{
  "n_layer": 13,
  "d_model": 384,
  "n_experts": 64,
  "experts_per_token": 6,
  "d_expert": 32,
  "d_shared_expert": 128,
  "activation": "swiglu",
  "moe_layers": [4, 5, 6, 7, 8, 9, 10, 11, 12],
  "router_score": "softmax",
  "normalize_top_k": true,
  "routed_scale": 1.0,
  "balance_loss": 0.000529,
  "balance_bias": true,
  "router_z_loss": 0.001,
  "init_std_router": 0.0261,
  "lr_router": 0.000592,
  "vocab_size": 49595,
  "norm": "rmsnorm",
  "norm_eps": 1e-05,
  "tie_embeddings": false,
  "optimizer": "soap_variant",
  "lr": 0.00289,
  "beta1": 0.95,
  "beta2": 0.99,
  "grad_clip": 1.0,
  "batch_tokens": 131072,
  "seq_len": 768,
  "train_tokens": 395900000,
  "steps": 3021,
  "dataset": "wikipedia_en"
}
Below are experts of layer 7 (counted from 0) of a mixture-of-experts language model. Rows are named router (the router's row for the expert) and show model dimensions 128-255. Each number is 128 + 32 x the weight over its row's rms, rounded and kept within 0 to 255. Numbers have three digits each.
After each expert's rows: "mostly gets" lists some tokens that are sent to it at least half of the time; "comes before" lists some tokens at least twice as common just after its tokens as in all text. This comes from a sample of Wikipedia text that the model never trained on. Tokens count by the router's weight.

# expert 8
router:148102140101130121093137128096125155067107102106157142129132125142147095147111108101158159144135114155117143078179132096114099085161085085156070132120141112132178072100142155118115145193111146106121100127152142125114203108071149184181163113131139119135165084109124164167139118135075141077126182119147112142132150079152091129149133183136167106090161111115135136092141147103152130108129
mostly gets: " —;", " ENG", " US", " UK", " ITA", " SPD"
comes before: " ", "\n", " 0", " University", " 1", " —"

# expert 16
router:109128166133114095119109121104134094099130160120168169108088151068096116090106137096130185131074091133131182100159110095171110132147110097188088142144139113158159075099111158106130158128131152114127099109149191117056140142081090139137147086193152105130164105130173140152079110103109162125099171095189125160122132082126100105115153185169149068075138067099133155131178158121175068104120
mostly gets: " 2006", " 2021", " 2008", " when", " 2024", " 2023"
comes before: " the", ",", "–", ":", " he", " his"

# expert 27
router:112130099086133140140137138074153095094142108096175135142143135151171076093100101103141118161062142113087142115167080112123092134166092114132097151110139145137113164107111127151097180162089138110114110159171148105131184127144006122159111101151178123076163079126154157126117066166127201114086127143200083142150120057122127182072108144139141046094162097165151124142138104076172135129065
mostly gets: " said", " announced", " Preceded", " wrote", " April", " December"
comes before: ",", " that", ".", " to", "th", " October"

# expert 47
router:134134132172134104134155104097172116109100123114115158112139122161130128079143119072131153186060148104120168094154124132163109121154052138169098126138132128111164090083126149102096117122119121096088092157149141106134157139130074159185134091122163098118173074113111179207134114139086219101117145131147138111136159072108065176104122196135135124074158144070118147104168160148144115096094
mostly gets: " ==", " —;", "|---|---|---|", " LINEAR", " Animalia", " |"
comes before: "\n", " ", " 0", " 1", " 2", " 3"

# expert 23
router:104140152092112207109162129052158121112107072106181147129119164130157104095105123115141131167093137139078160136169097104149086132163037099136110110110151142127128132146149135065119120172119091124112086149171177087089149122141087121170133095138174116148153111160123146148081149107070163135106136155114103153176144095179129169174108205133154079082148105152156160136133142100156107155105
mostly gets: " used", " up", " included", " published", " killed", "ated"
comes before: " the", " to", " by", " in", " a", " with"

# expert 15
router:091097151133093177124167156087156080124115153080159184058110138158135128130103096057131171155090102113104166114142079093136095098134096111215097138143144122145152116081128147117130172161131086101092096166132168073088127132111123141197147088194132136096162083136126133142129116128118194085128139066177111112135145111108084139159099150152127090097155096102105188106152151121147149102100
mostly gets: " education", " School", " Academy", " Arts", " Health", " Museum"
comes before: ",", ".", " and", " in", " (", "'s"

# expert 29
router:071071174135086175118167121100140114128147110112147156112105142117182048082145101132150188152115152185113133102154137118172084111130108138138073142097147098129140096111172153081124118155066141103081085148132176111084196142106118143172142081153145120086193088152138199175120115129069148072105128121159133135145142110111053127123134160151129102090185084139088133173152131099173146113125
mostly gets: " House", " Hall", " city", " Institute", " island", " company"
comes before: " of", " was", "'s", " in", " is", " for"

# expert 13
router:063127133093164159128143105067155118088168071114192138127126147122178136116151101076125150162118079173118157117168125060152055068129113110160113134089163148181138115103137135100117137143119147134094095179085199082090178137107072158225139115122139133140176088121142156168093163114154165092116124108167113130199138125120113114136113215120136104084158126122126160124152101109162104125100
mostly gets: " into", " between", " to", " using", " such", " like"
comes before: " the", " a", " his", " their", " be", " her"

# expert 63
router:090098169113115102103176111093166107073145116118174150104109103092139117066129094013113157136073129111085158137207102095147088132150063145124093133144164106145161084126147167118129145145103108130115099131137191109096164120094078165196138107157135166130145119166130150117116123122131166090093150122086098182120148117130101172126129231155120083122123129083103120115154113102182088098094
mostly gets: " had", " with", " for", " against", " won", " made"
comes before: " the", " a", " his", " to", " an", " her"

# expert 55
router:108134133078082187086133125076160082103145123132191179070104111125183114129151091090139153147057159111098176142150086115119058091167079107205140143115149101112134117079094140118101149173144104140092108190139188111112147185109088166154144046194141119093141098142110140178135115118132161137096100088143104055131136134123097135135091153115146112065159118072112197107116114119178117117121
mostly gets: "idae", " Airport", " Railway", "ase", "orthy", " Survey"
comes before: ",", " (", ".", ")", ";", "'s"

# expert 56
router:117090170106115169125135114160127140121136084122168104100162126148131091073150075080142191105119140144125198077146141097167112070141132140143108146135151127170151092072169142103113164143090104125089073180081133126052139154094098130214169070100179066064143064170127186134133103188133174115114153131137128112142117091145114145086064173166140140097176085092141137145149140088142138103120
mostly gets: "In", " In", " in", " United", " ===", " outside"
comes before: " the", " States", "The", " a", " Kingdom", "American"

# expert 38
router:130123151112126136096130125093081121154195121080141142117156163139135133098135133111101146154069100137050125124156089083132161110141136146194090139118143106101143123113124151077138187160114131121157099145142173080082181098100035164161127140173135105151135073156101148156136048195131181103125195153132106150151184101101070157114106165174159117117182165121159169161141089063174142116105
mostly gets: "8", "2", "9", "3", "7", "6"
comes before: ")", " km", ":", "–", ";", " ("

# expert 10
router:136141158099104162130113170093130078135115154110139163118085171089129150131125121116121161158077147100063175120172128077133100098134110149168125138135129113144159114114142117116128189122101111110122125162143186089104126139135093164170122069146161114114126096191125090137120088166128152123079185132089104140125134082102049140112117157157161081099169095105100161139179083086189092153101
mostly gets: "present", " Died", " 1936", " Born", "2023", "2008"
comes before: ")", "–", "),", ").", ":", " –"

# expert 25
router:119120135123121164098136127117134088093131128097148175139140169128159158107132165113104126166103102121132117133147136089117078112155125135202088157102160105132168123077145154123148165138125091092102115161135173145069201090125097144171144123127172129116139077186100162157110128133105169112114153106152126148155189089104051163142143161150202124054176176080117140139187141087128132101147
mostly gets: " =", " Synonyms", "|---|---|---|---|---|", " •", ".:", " |"
comes before: " ", "\n", " 1", " 2", " Candidate", " Votes"

# expert 59
router:105115161128073134114147076079176115099153091079140139070102131137158065098090130085162148176097134177097140079113141077209124071165077176130139169137172131169160113091136181119109120176084181121159137118136186113162166101125095156113144091123123108132177086125132216149157135132113183150037171117149149136172159091103115151093143133133121087118207096087137143171150107111173116070109
mostly gets: " c", " f", " b", " £", " d", " ch"
comes before: " |", ".", "%", "|", "1", "–"

# expert 40
router:048058123135092118134136102078139099149158028095165179076171130116153124062142125102181158163110161156108151134162114102132080106129084086141125113092128108153169118093112100112121141161102092152123099133122170103140156152097089186134113122167152110093199067135117137110119135136142143126085177148112107113170188099147143164084169163120142075098139071146109113105147137142166159100166
mostly gets: " during", " During", " among", " Socorro", " throughout", "During"
comes before: " |", ".", " the", ",", "–", " York"

# expert 21
router:075092112131095165116127131105114077119119109120171153119082145143169128075138106118154183111130098121104137102177107103114078078160097144161104138127164081114161085129137147110101149163093145135097092161123156089119144153114061116165128076187131139098178096134141137172118111168044137118134171104149107116124156107109108133099089169164163093096128132119126157117144150083177156132143
mostly gets: " Thomas", " James", "ley", " Jones", " Socorro", " Davis"
comes before: ",", " (", "'s", " was", " =", " &"

# expert 37
router:118119103163058140113163136060124127107153107107172163146085132136127102103142151103120195130099103124105133136128045105169046161152097124174080109129159149150140113130104121125130130178114123113117118173132149114074176123127078161158099105158130154108200058122094149178117104131060147153130136121190160116159112091139064112107133156132170096179125087133125152130191160147148160166075
mostly gets: " River", " water", " League", " Road", " rock", " road"
comes before: " |", ";", "0", "–", " /", "1"

# expert 35
router:081121166072104151132123099119134122127123113159141169079109131123148127096159055020111153188119122132135140114175100080127116091134040160167173163106135103165161139090112137096114101145125127102126139091151171100085191114065066130175176130159117115104182108135108186166134141109110170123123140074150139134173124062145073115096106166138151057103160122153121212160169106116141132111090
mostly gets: " which", " where", " when", " he", " while", " who"
comes before: " the", " he", " was", " it", " is", " and"

# expert 39
router:150131166137140120107174090114151085126192103103092113079104155172161071090096101110159139134095108108099166132150087130168067120152144080177063107082133117105178136129122095110145142158075132129147108136138177156084151123125156113183149061130159081077165033167123122147117124166099175113085153153170134132186111096168101187113127163168118077098194090143077148166163132140126104122053
mostly gets: " JPL", " MPC", "See", " Votes", " ENG", " Turnout"
comes before: " |", ")", ":", " ·", "_{", " 2002"

# expert 58
router:111083140061094154101147144102138105082145122131152154116094116161152134107174096040163186138102170119119111131120133104141136093151122139128146140115143124170141184116169133116089146136088103126117097159071121113117162075152057121141044089125162136138150097143120173128122174117081168152066113118152089167137152119120046206132166144127139075080140106089117185140186122105195108104114
mostly gets: " ==", "\".", ".\"", "\n\n", ").", "—"
comes before: "\n", " The", " In", " He", " It", "-"

# expert 3
router:052095119117124186072144127117090110111127095120152143122143151102124123148147088099135153179094114162138156145111111103148132084178129175172069123104155113134140148132146199099157115194073157140079116141102145124077139129150109124188134101132152154142118107148135145136128130129116127147090152139144130092163125080105090160130117170159120112091178092078138150158164115070149173140132
mostly gets: " under", " within", " than", " over", " per", " Under"
comes before: " the", " and", " a", " which", " but", " his"

# expert 0
router:116068137132144152109177106099161129126111072081137146081123167136177091104132115102140134134061126133078139149113091137147096095169188122170133126135148115142174120122126147114130155123127114078090059152190152066048134165118140212157158105141171127115185097131097140145046073162112169114096157111134114110217131054135077156115154128136167071106120092141087163178133103138132108120104
mostly gets: " most", " more", " this", " Total", " political", " same"
comes before: " |", ":", " votes", " name", " than", " medal"

# expert 61
router:105094113094128174108146120108157158085155072112200154074091130121175079063140115128112127137106103159104126143148119110184130062145101135155148137104127121165146094135121131086104163215110090146088088145153161120112163131164091117157132069154173095132172074169120152121146136121124143111085158137197134115169133052149074124102166159153149082112125082094115150161179086124135111103137
mostly gets: "In", " during", " In", "On", " On", " During"
comes before: " the", " of", " century", " his", " October", " July"